From a checkpoint of a small mixture-of-experts model trained on Wikipedia: 8 layers, a variant of Muon for the experts.
Below are experts of layer 3 (counted from 0) of a mixture-of-experts language model. Rows are named router (the router's row for the expert), gate (a neuron's input weights, with its number), up (a neuron's input weights, with its number) and show model dimensions 0-223. Each number is 200 + 30 x the weight over its row's rms, rounded and kept within 0 to 999.
Before each expert's rows: a language model's description of what the expert responds to. This comes from a sample of Wikipedia text that the model never trained on.

# expert 25
It responds to: Mid-word syllable pieces. Short inner or final syllable pieces of names and foreign words, such as re in Guerre, que in mosque, le, ena, ra.
router,257,156,151,190,196,185,261,194,203,126,236,174,168,228,238,138,198,169,200,209,215,180,163,213,189,181,223,255,226,190,178,243,191,188,236,196,191,165,215,198,205,166,180,158,177,154,174,144,209,211,174,158,214,203,223,229,181,242,212,164,256,201,213,223,225,201,218,185,215,190,176,245,156,177,205,197,239,153,200,184,186,136,166,248,157,225,214,229,208,139,202,202,211,204,203,194,207,202,154,214,203,222,202,195,205,224,148,176,202,211,168,170,229,212,252,228,193,234,216,221,190,146,162,166,159,189,193,219,267,208,218,226,209,212,227,233,171,216,177,239,186,181,203,262,181,206,230,196,198,205,172,141,218,197,200,239,209,162,175,184,209,175,140,134,268,248,205,211,249,192,152,159,160,170,247,162,194,196,181,210,170,175,211,153,159,162,208,195,210,209,183,192,159,224,216,226,207,258,202,200,192,160,198,264,183,171,233,218,180,139,182,185,193,162,199,201,169,177,139,178,164,188,154,193
gate0,175,166,230,256,211,216,166,187,171,178,230,169,182,246,224,196,161,187,193,195,251,237,216,208,133,199,248,197,139,208,214,186,271,198,126,206,155,199,172,188,208,149,184,226,164,165,189,189,223,195,140,233,185,187,120,215,224,224,200,160,182,158,239,211,226,185,233,186,166,147,192,177,184,187,196,205,152,184,182,190,214,180,177,177,224,239,200,198,218,171,152,212,165,175,173,193,221,185,240,215,149,223,200,192,171,190,206,204,155,241,210,200,226,190,173,144,222,227,180,216,191,153,188,257,167,223,199,244,183,200,165,174,175,127,192,230,203,250,186,159,215,175,186,157,210,156,193,138,201,167,151,184,168,237,233,181,187,260,193,201,179,230,235,225,221,210,220,192,204,169,173,166,164,183,218,207,231,174,173,160,223,200,228,217,168,211,218,220,158,210,181,223,188,224,254,238,170,188,186,182,250,176,202,261,172,232,186,180,211,215,191,191,163,182,206,161,153,168,221,209,187,281,217,255
up0,225,242,187,253,215,203,219,190,240,117,178,189,201,208,197,169,227,185,238,233,227,192,192,198,173,249,183,186,232,208,245,247,178,196,228,210,206,220,208,195,247,201,194,218,209,197,199,166,184,214,275,228,184,177,189,237,204,168,194,206,213,198,242,181,165,167,196,245,193,205,167,168,217,246,156,203,258,228,222,207,184,238,189,212,188,202,217,181,235,150,227,249,239,231,194,173,226,199,168,243,153,190,198,187,168,204,170,232,195,210,175,202,191,231,208,144,197,204,187,241,248,207,151,276,246,171,238,159,188,153,184,206,179,211,232,163,138,232,210,155,200,255,197,180,261,184,182,138,272,261,188,185,166,181,180,203,198,221,224,217,216,189,188,198,250,208,216,167,208,176,173,136,205,219,135,179,200,186,184,195,228,195,236,171,161,266,222,224,168,214,155,212,215,195,204,161,211,201,173,180,199,118,208,237,218,182,221,176,181,185,221,199,136,158,193,165,183,201,162,172,204,210,163,250

# expert 23
It responds to: Foreign name starts. First pieces of foreign or transliterated names, species epithets, team codes and non-Latin script bytes, e.g. Sh(ario), de(ceptans), GER, FC(SB).
router,177,196,216,200,195,268,179,223,221,223,191,207,238,194,194,256,172,231,164,148,165,166,195,162,196,201,164,192,200,204,191,198,164,210,195,245,194,225,233,181,178,235,161,164,230,181,160,195,184,190,205,209,199,174,192,134,208,197,217,221,228,209,181,172,219,183,201,246,212,241,149,180,188,219,224,216,186,230,167,260,174,225,202,226,198,204,193,223,221,217,251,140,202,205,195,217,263,231,217,216,216,204,223,196,167,143,225,204,227,183,235,245,152,224,164,184,227,170,209,227,156,259,216,211,185,196,220,151,216,223,160,174,168,176,174,180,276,198,256,135,218,158,241,243,245,179,125,149,222,223,212,156,198,238,263,189,200,196,235,209,204,242,229,142,239,198,243,118,215,195,199,237,160,238,222,223,160,191,206,185,148,173,182,213,269,196,212,222,211,177,145,203,213,197,234,208,215,192,190,200,196,187,216,247,209,147,203,228,210,160,204,179,214,247,235,201,172,170,171,171,206,213,191,157
gate3,228,216,149,256,247,227,156,212,263,231,196,186,213,176,193,168,254,211,236,209,237,204,225,208,210,149,231,182,201,226,185,176,255,176,186,159,185,226,180,130,179,236,225,169,252,167,176,211,204,173,160,212,162,234,243,204,237,175,163,215,194,276,204,217,163,210,163,248,202,220,188,211,263,201,248,210,209,173,197,191,216,202,152,223,158,193,186,201,208,217,209,183,180,204,198,149,206,232,187,170,188,160,222,169,219,210,161,202,216,218,214,200,175,197,197,251,229,211,196,226,235,161,224,199,233,193,218,212,236,224,210,200,179,231,150,227,171,132,210,209,191,194,245,216,217,227,247,158,193,134,153,186,175,185,196,266,181,210,207,201,192,179,266,185,215,246,123,171,243,139,240,169,174,234,216,183,194,185,199,241,229,179,212,225,183,171,238,234,211,218,227,260,123,239,171,205,209,238,207,219,185,187,269,212,206,207,195,214,219,216,220,206,167,225,227,213,214,178,240,236,166,224,223,215
up3,204,217,189,237,195,185,192,174,194,194,205,263,176,173,162,175,170,236,148,205,186,183,205,188,226,209,206,187,185,243,215,198,188,218,213,200,174,145,173,203,212,213,192,246,307,201,175,173,229,229,134,165,161,165,235,153,210,208,186,226,177,227,148,221,155,209,243,176,209,242,246,218,193,163,178,244,190,190,183,155,166,181,208,248,174,208,243,114,136,199,171,184,180,224,213,170,146,185,170,172,157,200,226,218,197,204,196,185,191,213,182,143,220,218,180,251,206,192,197,175,199,209,223,188,181,235,222,165,234,210,114,234,234,202,169,227,196,185,177,153,199,205,174,223,174,193,235,191,196,166,166,181,217,215,221,245,221,179,242,213,173,215,142,191,145,140,176,187,201,171,198,177,214,247,238,185,181,193,178,254,204,188,249,170,240,199,156,167,186,227,114,237,192,211,229,212,203,198,164,204,181,197,210,212,179,230,171,189,191,221,242,225,198,221,189,279,194,244,186,234,194,194,159,195

# expert 35
It responds to: Name-internal consonant pieces. Single letters or short pieces inside proper names and long coordinate numbers, e.g. Per-c-ival, Mir-ac-le, Lee Min-ho, Illino-is.
router,222,193,251,203,204,200,229,237,143,145,129,165,224,211,162,199,162,136,214,219,174,211,159,156,166,141,192,199,231,231,235,239,204,208,196,178,177,217,198,171,152,167,191,177,159,231,190,200,199,199,240,188,180,259,221,190,208,160,214,195,267,182,212,152,188,198,194,199,195,182,225,213,212,178,212,190,185,177,216,201,201,193,111,262,219,232,188,189,186,228,205,252,209,206,222,214,196,244,137,148,157,264,179,194,200,202,195,204,258,167,217,184,210,149,181,205,241,203,196,193,180,197,158,190,172,160,193,222,228,189,239,228,216,188,212,189,208,148,213,189,236,161,216,167,192,236,195,200,197,220,215,231,189,157,272,186,194,187,221,184,203,187,211,208,207,239,161,220,260,195,181,225,193,194,181,172,225,247,215,206,148,249,223,200,201,227,185,213,181,223,158,190,239,197,160,202,223,212,248,165,139,187,163,238,197,168,242,138,242,217,248,240,189,176,218,193,190,187,130,166,226,140,145,196
gate0,205,165,180,193,203,170,146,206,176,220,125,193,211,150,212,170,189,204,225,184,140,182,237,194,209,216,263,155,266,170,205,216,184,173,212,226,185,193,169,222,256,149,228,163,211,166,215,203,172,159,263,193,210,217,197,174,227,216,184,231,217,229,225,234,211,196,213,195,195,147,232,181,193,180,182,230,170,124,150,180,168,232,248,211,166,251,222,189,157,201,217,178,120,241,231,227,194,183,192,179,203,202,253,186,190,214,189,188,235,227,229,212,275,118,186,179,249,209,197,181,166,201,221,237,179,162,180,172,195,237,231,174,212,217,116,281,190,172,188,230,208,202,175,238,158,209,185,201,199,155,165,176,164,158,194,176,202,233,158,220,222,207,166,251,211,175,201,204,228,184,257,233,239,220,150,227,248,227,200,162,219,234,221,219,210,197,225,198,200,199,208,186,215,171,213,191,229,243,186,234,146,171,173,196,204,168,239,190,207,210,196,171,205,155,213,193,217,211,219,193,170,220,209,218
up0,207,187,192,187,214,229,215,198,214,116,164,126,160,170,162,181,200,169,200,181,195,252,180,203,150,214,214,192,191,204,208,207,174,154,216,181,236,210,164,207,208,158,225,169,199,196,288,225,210,191,241,172,220,222,193,228,169,164,201,207,212,263,283,246,187,208,205,165,268,206,231,145,204,132,176,166,164,196,219,242,176,195,237,239,191,217,249,189,163,179,205,186,182,176,155,249,172,181,183,192,244,184,226,177,210,170,171,192,197,205,129,194,241,166,196,186,158,166,131,173,230,207,201,187,227,200,215,180,214,203,218,180,165,154,190,199,132,242,179,157,216,249,211,215,156,185,166,232,190,210,192,180,174,217,185,183,173,200,181,162,190,158,142,133,214,174,202,159,249,196,177,171,224,182,205,203,228,181,156,184,122,213,244,185,202,195,204,218,257,158,212,210,176,199,211,220,200,233,232,198,202,187,234,177,230,199,186,221,221,216,212,247,215,203,209,145,179,165,201,167,192,217,223,222

# expert 28
It responds to: Transliterated names and LaTeX. Letters in romanized Persian/Arabic place names with diacritics (Bāghī, Sorkhābād), math LaTeX symbols like $ and backslash, and name starts.
router,173,194,217,196,207,285,171,219,227,223,189,201,241,184,192,260,176,237,158,147,172,176,197,167,196,206,168,197,195,189,190,205,162,211,205,241,212,239,240,179,167,231,161,159,224,180,160,188,188,192,191,212,201,174,195,134,211,195,223,225,229,195,178,170,222,184,198,237,206,251,156,178,200,210,224,224,183,221,159,266,174,215,208,219,204,211,180,227,235,217,252,143,200,207,197,212,261,239,220,232,206,207,207,196,159,149,212,194,223,182,228,254,143,217,169,192,216,183,222,227,161,253,204,203,186,207,219,143,219,226,170,175,165,183,172,185,277,190,261,135,215,158,244,239,241,186,147,156,227,228,202,168,197,240,265,189,206,189,229,212,195,246,220,148,243,196,240,131,216,202,201,239,154,236,224,221,158,195,198,178,162,182,185,209,273,189,206,220,208,173,152,203,226,203,245,205,219,195,190,199,200,188,212,237,211,147,205,241,205,155,208,194,208,251,224,200,158,169,176,179,200,217,190,151
gate1,234,210,212,204,172,262,207,149,228,199,191,146,171,178,265,227,251,184,173,262,184,235,234,238,170,226,244,216,192,162,159,197,246,184,165,197,187,238,159,199,209,202,253,199,239,194,207,193,218,157,244,260,228,203,233,231,181,226,268,190,195,215,211,221,191,204,261,180,167,194,144,196,237,211,143,156,235,187,180,211,142,174,213,171,174,229,174,209,176,215,169,140,177,194,174,230,232,134,223,161,195,231,258,202,206,178,195,182,215,239,188,211,225,191,196,231,166,280,189,207,231,187,194,173,155,218,218,186,193,211,170,206,170,212,213,174,207,175,203,193,225,239,187,191,190,261,213,195,194,197,130,158,152,220,206,226,206,228,207,169,197,166,169,165,204,203,231,218,176,170,187,218,155,201,206,172,194,172,210,206,235,165,195,201,186,175,183,176,197,189,193,148,234,125,220,234,174,231,241,199,186,275,232,160,165,143,206,203,201,231,181,144,173,216,191,194,153,197,210,174,240,215,199,179
up1,196,180,274,195,244,231,208,165,168,230,213,194,192,194,187,219,179,189,174,197,213,210,184,158,219,239,170,254,176,224,164,215,150,188,202,152,240,179,218,140,214,190,187,205,252,230,229,180,164,263,219,198,191,225,216,206,172,227,222,220,127,224,184,204,212,225,203,220,168,219,214,182,147,220,158,140,212,219,197,201,196,192,234,240,180,154,165,242,185,167,158,210,168,184,219,179,249,224,214,213,222,218,244,205,168,195,207,189,224,211,211,240,174,187,167,202,208,207,255,250,222,165,149,202,201,223,225,170,217,206,215,221,242,234,168,247,236,210,165,193,201,216,120,232,155,213,236,203,130,163,175,242,252,206,183,189,188,187,256,150,181,183,244,173,180,180,152,181,144,233,195,192,164,222,185,153,191,159,185,156,224,168,172,215,183,217,269,221,179,177,189,180,203,163,148,210,133,193,181,229,242,222,209,163,238,241,218,225,177,196,184,151,181,195,171,168,257,188,189,178,193,174,224,197

# expert 7
It responds to: Ordinals and place words. Ordinal and superlative words and suffixes in dates and unit names, e.g. twentieth century, 101st Division, fourth, largest, plus States after United.
router,151,215,266,218,232,184,209,208,114,149,209,214,180,196,199,229,226,260,226,195,183,212,248,228,207,200,170,212,227,237,147,235,208,198,194,185,191,214,142,212,171,216,259,134,197,240,210,202,206,189,209,192,181,216,209,213,194,201,172,199,207,189,221,194,172,194,175,221,220,214,219,169,223,210,260,125,199,189,194,155,189,193,197,219,191,216,260,189,176,176,165,237,96,122,250,208,218,182,217,173,181,194,198,252,207,213,157,180,220,199,246,208,194,247,176,235,175,197,163,221,250,219,232,235,178,195,209,215,141,219,170,158,228,206,171,245,202,238,222,238,215,189,162,221,165,194,166,168,178,176,172,204,211,218,142,173,180,160,170,169,218,235,138,229,230,172,210,203,200,219,204,166,210,199,225,221,191,188,180,200,172,236,200,217,189,232,229,174,186,189,214,213,197,163,240,188,193,208,145,159,221,184,177,217,228,166,233,184,172,210,222,192,212,179,174,221,240,219,276,274,193,119,195,183
gate2,189,168,232,229,209,158,169,199,185,233,219,223,199,219,208,238,252,242,257,206,152,200,187,167,211,107,172,169,180,209,174,180,194,170,189,197,168,147,192,173,192,181,219,169,194,199,222,173,203,138,236,162,244,171,171,247,212,233,202,201,217,177,223,196,181,195,184,171,189,226,232,223,170,168,219,158,233,165,175,212,238,182,176,160,192,250,200,210,183,183,195,182,146,280,162,244,224,214,175,209,172,218,216,254,175,156,240,216,219,176,186,201,215,212,198,168,199,214,235,178,152,214,177,199,251,200,231,243,114,211,139,174,228,270,205,100,243,217,241,210,220,211,265,209,248,168,240,209,174,216,166,235,187,258,162,195,216,220,232,200,172,185,185,233,178,176,197,219,225,194,195,213,180,213,219,213,192,158,229,212,184,195,159,213,196,156,192,190,173,157,176,191,215,203,203,222,185,170,158,263,173,161,184,159,231,169,187,230,172,189,229,192,216,177,205,216,247,169,176,186,181,193,227,175
up2,181,152,223,248,158,182,183,217,148,202,176,173,225,233,123,188,195,178,172,200,195,202,193,188,206,158,264,229,197,228,225,205,181,180,182,215,254,171,193,183,147,227,261,209,236,145,223,211,244,213,244,195,155,253,226,204,193,240,165,187,216,230,247,233,202,194,194,206,212,160,256,195,209,208,126,199,177,209,259,214,177,184,253,217,206,222,174,193,214,205,188,232,185,166,161,200,220,210,153,166,136,241,208,174,138,223,215,162,221,170,232,177,167,200,176,189,180,180,243,178,161,177,119,185,259,171,194,220,171,168,204,239,188,241,174,179,173,213,186,253,211,224,191,216,192,181,222,193,193,249,216,225,217,189,197,208,209,188,181,146,246,207,198,193,208,253,204,204,205,178,184,122,272,200,207,168,198,226,183,165,237,154,202,227,231,217,165,201,178,166,212,198,209,185,204,185,126,190,208,181,186,182,194,209,208,204,201,157,186,197,170,175,187,182,127,252,182,268,196,218,236,214,180,209

# expert 31
It responds to: Agent noun suffixes. Word-final suffixes forming agent or adjective nouns, like -er, -ist, -ator, -ative, e.g. climber, observer, photojournalist, bandmaster.
router,226,229,215,185,229,237,243,243,217,175,188,196,171,204,156,163,153,189,200,146,237,263,200,167,213,172,258,165,194,145,194,205,209,158,203,210,151,160,249,210,152,183,243,195,162,176,191,177,209,248,191,183,175,220,206,184,168,198,175,226,209,180,192,199,172,175,221,170,209,167,210,204,165,165,180,267,181,176,213,157,217,185,220,152,191,211,198,200,187,145,179,244,193,230,199,226,217,220,151,228,189,239,255,234,241,248,147,177,193,218,212,177,186,229,162,238,194,211,186,143,192,205,188,161,165,205,185,233,157,204,196,186,191,216,181,194,149,243,190,222,192,145,197,156,170,236,220,243,201,210,210,208,243,140,212,220,185,217,172,258,213,127,194,217,192,185,169,217,246,182,199,142,219,198,262,235,228,196,198,208,152,213,162,149,135,207,204,206,162,208,161,201,237,229,238,216,178,186,129,187,144,191,216,167,195,211,195,197,181,197,184,172,187,161,159,240,226,173,236,212,208,166,168,256
gate1,164,217,193,215,187,246,183,183,183,161,259,182,196,190,235,193,215,145,203,195,181,252,179,215,159,238,156,147,217,196,226,199,202,145,175,241,148,156,206,273,156,200,195,163,223,228,199,177,259,246,220,214,149,247,166,186,175,235,205,220,172,147,226,135,193,158,206,215,194,216,182,187,181,198,159,195,210,167,213,190,211,220,189,191,179,163,175,157,194,218,209,181,194,213,168,245,170,263,154,210,222,177,227,136,179,252,159,157,183,158,189,167,172,204,201,189,193,186,168,210,195,209,158,197,199,283,253,188,175,200,208,204,190,170,237,231,211,204,157,178,200,205,187,214,180,144,207,189,199,197,183,220,163,250,186,215,163,196,150,241,195,223,177,201,138,251,175,197,158,190,200,234,192,175,235,189,188,186,245,185,184,222,204,211,238,210,160,164,200,203,183,229,205,217,176,225,181,204,206,228,181,228,212,229,164,191,166,150,162,241,215,180,153,213,194,127,188,204,236,243,158,186,165,282
up1,185,205,207,186,215,194,200,187,135,243,177,172,309,237,204,182,178,223,194,213,169,179,211,213,146,230,245,209,208,215,226,188,196,188,256,231,211,191,185,217,178,216,245,210,171,191,219,206,220,250,228,214,174,226,176,143,144,117,181,158,146,153,250,135,214,196,150,176,182,169,202,188,197,197,222,208,240,171,251,187,186,215,189,209,158,219,174,172,178,202,206,174,202,209,229,201,203,223,169,172,188,199,237,190,208,224,213,226,190,167,211,179,236,192,165,210,239,212,211,165,205,220,257,229,169,178,188,227,151,218,204,213,253,104,209,212,191,214,176,241,189,161,182,241,175,202,195,166,114,153,234,183,178,181,232,213,219,190,161,191,188,217,130,200,208,222,191,167,248,154,152,222,204,209,234,169,209,228,231,169,168,173,223,157,221,221,209,163,195,159,212,183,184,204,201,164,213,221,184,221,186,214,140,197,212,217,187,141,220,211,221,174,181,233,164,191,178,205,231,204,150,256,154,185

# expert 2
It responds to: Learned word-piece middles. Inner pieces of long Latin or Greek-derived words, such as apocry-ph-al, Ne-oc-lassical, mathemat, and taxonomy terms like Arthropoda.
router,268,167,228,187,132,193,203,201,201,177,170,139,204,190,206,201,212,201,195,255,194,233,166,252,194,205,143,219,204,202,172,202,200,219,222,231,252,181,205,188,234,189,267,189,165,266,264,146,224,215,173,181,230,203,228,208,184,237,233,179,210,215,143,229,169,231,248,201,206,243,184,150,241,197,208,206,156,184,209,153,171,211,147,139,220,191,229,212,226,197,211,223,176,185,222,183,200,205,193,207,259,220,207,244,227,201,191,177,250,223,147,194,196,231,158,223,190,189,254,219,191,130,161,231,146,221,178,223,205,200,253,225,232,240,206,193,180,199,159,221,176,191,213,230,211,239,231,216,165,204,231,250,215,157,215,208,189,206,218,239,190,194,228,156,189,218,236,135,261,181,219,181,206,195,172,160,140,226,209,217,221,180,204,247,179,218,161,193,193,190,173,205,190,191,189,192,202,217,144,172,181,172,151,254,217,201,203,191,211,150,142,253,210,177,153,159,210,224,199,170,254,193,195,173
gate3,214,245,207,191,224,214,199,220,172,141,190,209,172,186,162,234,242,172,226,220,189,158,160,197,215,245,183,152,244,234,226,202,179,199,201,180,155,188,233,196,196,190,268,186,190,204,146,201,143,230,209,200,268,237,199,258,186,160,201,180,206,216,179,216,149,205,234,153,202,207,147,250,174,226,229,196,202,174,217,189,157,143,210,210,245,167,256,168,204,207,169,218,200,151,173,239,238,165,244,136,186,152,238,264,210,213,216,195,139,211,212,225,188,209,176,174,164,200,200,210,157,195,231,204,165,191,159,233,294,204,205,226,223,172,273,213,165,239,196,217,192,204,175,228,196,229,198,170,208,229,191,242,141,206,198,203,212,222,230,225,195,135,166,186,232,209,192,208,259,214,192,210,225,231,208,136,214,204,153,204,176,179,235,207,219,190,211,156,148,163,237,208,169,155,156,218,213,180,166,208,199,218,215,230,232,187,218,218,240,165,211,229,205,202,205,180,220,214,255,183,204,170,228,187
up3,154,209,237,233,197,192,184,165,165,141,213,206,213,172,190,201,193,180,154,255,203,193,160,210,221,182,155,165,229,218,200,179,177,219,213,246,196,171,197,200,189,152,246,230,240,168,228,172,169,194,181,215,163,167,242,238,251,180,175,209,222,189,204,238,240,203,160,154,194,229,170,205,219,239,228,187,207,221,212,221,214,204,176,175,136,109,191,215,202,162,140,203,175,147,208,245,267,154,178,163,221,186,208,185,199,151,168,225,184,175,154,235,194,215,179,223,180,184,149,204,184,160,221,196,169,146,168,235,256,230,176,230,156,185,209,227,166,133,210,246,203,193,197,218,219,179,205,165,203,209,173,211,167,245,212,204,189,204,187,247,181,194,233,229,202,213,158,221,183,158,249,242,195,218,230,171,167,264,155,216,184,176,267,161,238,208,190,158,182,138,185,165,186,176,168,219,180,185,232,201,182,201,188,188,253,165,157,223,243,196,212,204,208,210,167,168,215,188,183,221,214,139,173,216

# expert 39
It responds to: Slavic and Germanic name endings. Pieces of Central/Eastern European and other foreign surnames and placenames, e.g. Brze-z-inski, Leip-z-ig, -ski, -burg, -heim, -stad.
router,195,219,244,165,162,129,250,204,218,226,150,231,137,241,194,205,250,229,240,202,146,190,138,224,194,231,219,250,169,179,223,206,186,201,230,164,142,146,216,207,214,222,130,201,168,199,169,211,245,224,195,164,214,206,223,253,184,173,167,196,236,185,205,229,230,188,176,160,169,222,172,236,225,191,160,193,134,165,202,173,178,198,213,139,146,191,245,204,218,213,168,240,187,236,211,212,226,240,183,216,194,247,186,189,212,170,207,183,268,244,205,182,218,192,179,170,253,240,154,192,174,205,180,202,133,235,243,161,163,210,222,216,191,190,236,229,158,194,204,219,186,149,209,243,232,182,221,258,198,200,216,257,216,183,214,275,162,162,227,236,228,232,208,182,216,189,205,220,235,214,263,165,218,184,193,193,215,215,181,220,200,252,201,216,218,209,180,205,191,239,197,207,201,234,210,209,175,192,214,199,156,217,180,210,178,239,179,213,249,234,229,216,178,202,193,179,161,228,228,251,177,205,157,175
gate3,182,224,174,175,194,157,243,218,234,219,145,178,185,229,211,167,145,203,180,160,175,164,199,204,184,166,146,230,179,174,175,159,229,184,182,214,144,178,172,211,193,246,135,164,211,178,179,158,195,162,224,228,185,167,159,219,186,178,210,231,205,233,152,188,167,171,197,151,144,214,234,179,134,190,206,228,183,177,222,251,209,188,188,180,134,221,169,158,157,182,199,215,187,211,141,246,167,194,201,138,175,162,236,168,252,150,234,218,179,215,234,184,155,196,173,151,175,242,145,228,209,158,193,135,251,134,181,128,203,250,239,202,209,142,240,189,190,207,161,219,205,219,214,212,242,229,197,198,221,226,204,224,172,226,180,210,161,207,182,177,206,180,174,186,168,163,202,165,223,194,258,219,163,193,191,218,192,144,191,207,180,193,247,234,218,221,164,212,197,233,227,180,210,192,188,218,197,153,170,158,198,195,211,196,220,219,203,186,202,190,181,184,199,199,124,170,243,207,186,203,180,213,167,210
up3,212,157,183,183,228,205,176,169,215,170,242,201,126,208,241,195,196,176,218,155,207,229,187,211,227,160,145,248,220,167,186,179,203,185,166,182,202,156,189,190,189,187,140,271,203,257,133,220,223,256,217,261,180,165,238,176,169,217,192,210,252,227,160,191,245,170,199,271,220,180,221,146,232,228,224,201,192,220,228,220,176,207,244,239,155,241,177,182,199,168,155,212,228,237,206,195,218,211,237,243,165,241,254,187,192,190,187,145,222,215,200,241,218,230,172,199,186,234,161,253,218,176,194,215,193,131,178,165,218,193,241,237,176,219,187,205,183,201,268,180,231,199,152,215,170,222,210,192,213,201,257,183,154,162,200,230,225,212,196,194,196,138,216,191,296,189,213,206,209,214,215,224,177,207,196,177,204,209,209,157,245,206,158,216,188,219,192,187,181,231,177,185,190,171,250,191,221,168,196,222,219,191,202,208,202,198,177,203,196,265,176,224,149,217,158,138,187,212,187,233,184,204,222,242

# expert 24
It responds to: Table cells and markup tokens. Tokens in tables, templates and infobox lines, such as Gene location (Mouse), the w of www, team names in fixtures, Candidate.
router,169,185,179,183,140,242,159,178,211,204,133,182,206,202,194,219,229,244,166,149,163,156,196,146,191,218,206,179,192,185,216,238,162,188,239,190,231,191,232,151,202,231,179,195,220,190,189,179,190,195,185,200,211,165,221,140,196,180,235,187,256,196,222,183,249,190,203,231,204,249,141,213,181,216,205,224,182,204,166,234,202,233,213,177,202,199,175,190,220,220,226,170,204,210,155,168,233,222,188,231,169,236,163,188,151,149,190,229,233,164,251,218,154,223,161,147,233,184,207,230,174,254,214,196,188,215,250,123,231,218,203,205,179,175,216,181,259,201,264,139,214,206,236,205,255,238,146,152,209,232,212,155,221,265,230,188,223,198,278,208,190,208,232,164,237,233,200,132,185,195,233,200,157,192,197,242,218,214,217,176,182,182,191,231,257,160,214,244,216,188,204,229,210,224,245,202,210,195,194,209,194,169,188,260,188,178,218,241,197,180,203,189,226,206,229,161,143,165,191,169,202,214,226,168
gate1,199,167,206,168,193,183,192,224,183,197,138,215,198,190,237,222,183,228,210,212,251,203,229,243,243,218,215,150,236,203,206,187,189,180,240,150,268,200,148,177,190,197,126,221,189,228,197,216,212,148,164,189,212,183,249,190,209,206,238,211,130,231,184,171,171,217,174,182,131,207,184,168,268,211,167,250,205,164,219,147,192,199,111,204,198,111,215,181,234,196,186,190,181,205,254,197,174,192,125,156,229,233,169,202,203,213,181,233,149,182,233,168,174,219,174,198,212,193,229,201,177,154,172,220,216,165,198,221,213,254,185,214,192,205,200,174,191,207,166,173,214,194,226,149,194,233,245,142,170,225,204,217,158,225,219,167,230,200,178,155,207,223,204,205,194,169,185,214,220,211,206,183,154,186,188,227,177,178,209,230,163,178,181,199,180,199,209,220,177,204,222,158,182,203,231,148,181,233,134,197,142,208,225,205,168,222,246,215,236,232,164,255,202,189,195,232,163,268,244,209,165,195,220,218
up1,183,171,196,195,189,193,124,177,218,181,200,156,225,209,223,203,269,214,216,224,197,164,252,200,258,207,203,184,187,238,192,217,186,185,214,158,205,199,127,290,217,163,219,160,197,208,222,204,263,234,200,199,208,252,286,144,163,168,185,251,226,229,222,206,224,156,223,192,144,177,177,214,196,189,224,151,164,200,197,176,191,159,176,219,228,192,187,156,225,221,186,194,253,216,153,176,171,221,160,242,149,193,170,165,197,207,209,254,212,200,171,213,227,209,214,219,229,222,230,207,252,171,232,182,204,193,224,164,205,221,204,213,198,165,221,202,174,209,258,174,195,227,209,165,182,216,220,202,138,208,229,191,207,224,253,190,195,240,211,234,221,242,207,229,195,170,177,236,232,241,183,210,237,221,206,204,224,146,169,192,147,224,192,267,172,165,167,211,202,217,184,160,174,269,204,164,158,207,224,194,189,213,213,167,216,202,210,197,182,197,206,208,187,207,282,146,243,164,182,223,187,176,255,196

# expert 26
It responds to: Given names and surnames. Pieces inside personal names, especially given names and surname middles in credits and lists, such as David, Christ, Gut-ier-rez, Bald-win.
router,210,199,214,181,179,190,201,232,186,197,176,179,137,176,180,178,202,141,190,233,133,200,185,175,208,247,188,215,223,219,163,230,192,205,182,199,191,204,216,207,181,209,152,157,164,189,183,196,227,181,195,157,214,199,228,143,186,209,229,212,216,175,207,226,240,186,241,177,218,221,135,218,222,243,161,191,155,159,242,199,192,147,244,201,225,199,217,236,147,157,178,272,239,204,198,223,150,232,182,170,275,206,176,251,239,197,229,208,156,168,234,147,199,151,174,197,184,167,232,203,194,205,151,182,178,219,197,200,171,189,257,244,193,181,240,140,197,198,207,176,189,174,224,211,227,228,194,149,216,206,210,217,232,189,219,218,198,197,241,220,223,227,251,203,150,187,195,201,246,175,242,210,213,156,202,198,218,120,176,164,197,214,209,206,201,223,218,218,157,222,189,199,187,246,137,166,148,192,138,238,172,157,194,253,142,241,204,201,230,168,186,220,180,249,227,150,174,190,168,147,207,163,198,220
gate3,215,203,173,161,157,180,181,262,214,206,171,173,133,240,191,244,175,206,168,191,253,226,231,189,165,230,135,198,228,185,214,198,232,235,193,215,181,252,188,225,212,192,252,200,206,183,176,231,156,186,222,193,229,183,206,244,236,180,208,223,196,193,196,199,193,190,207,207,193,153,229,181,169,163,258,150,208,166,218,154,139,139,218,185,170,165,195,228,202,194,234,239,215,217,236,297,214,230,164,221,200,131,192,246,244,207,183,191,185,225,199,216,236,181,235,195,215,215,163,241,227,195,252,212,187,198,196,212,230,177,206,242,186,158,201,192,244,140,203,189,223,225,191,207,185,206,158,177,165,259,263,206,213,166,249,203,187,236,265,202,199,150,240,213,176,240,176,192,194,207,180,220,188,190,158,176,189,248,250,221,186,177,214,191,195,204,159,152,185,194,230,195,148,218,207,191,187,125,219,244,165,202,182,255,257,157,218,164,210,200,203,202,218,177,165,206,169,171,194,189,162,225,181,232
up3,221,218,240,181,177,229,218,204,198,183,220,232,157,194,201,232,177,232,196,207,269,260,183,196,230,204,235,224,209,234,210,211,237,152,243,199,194,207,265,149,198,221,241,177,259,220,204,156,199,205,228,197,238,222,173,223,197,181,171,200,147,199,176,207,196,220,189,209,177,171,166,208,242,212,122,189,176,181,166,166,183,176,198,223,196,158,260,233,234,233,227,175,191,227,203,242,188,224,192,234,206,194,187,211,221,253,172,148,160,161,170,155,185,218,188,171,148,167,210,148,222,138,226,201,180,224,197,138,256,207,203,242,221,248,207,186,207,218,211,237,232,163,151,216,174,160,191,178,192,245,188,286,189,235,184,146,170,176,168,208,269,177,244,169,181,218,166,233,199,162,216,204,217,164,221,211,229,235,186,158,166,191,143,246,186,170,209,236,186,172,210,188,198,199,251,181,207,145,132,213,173,212,226,202,210,178,174,200,162,157,209,165,172,189,200,191,188,229,211,191,219,193,227,240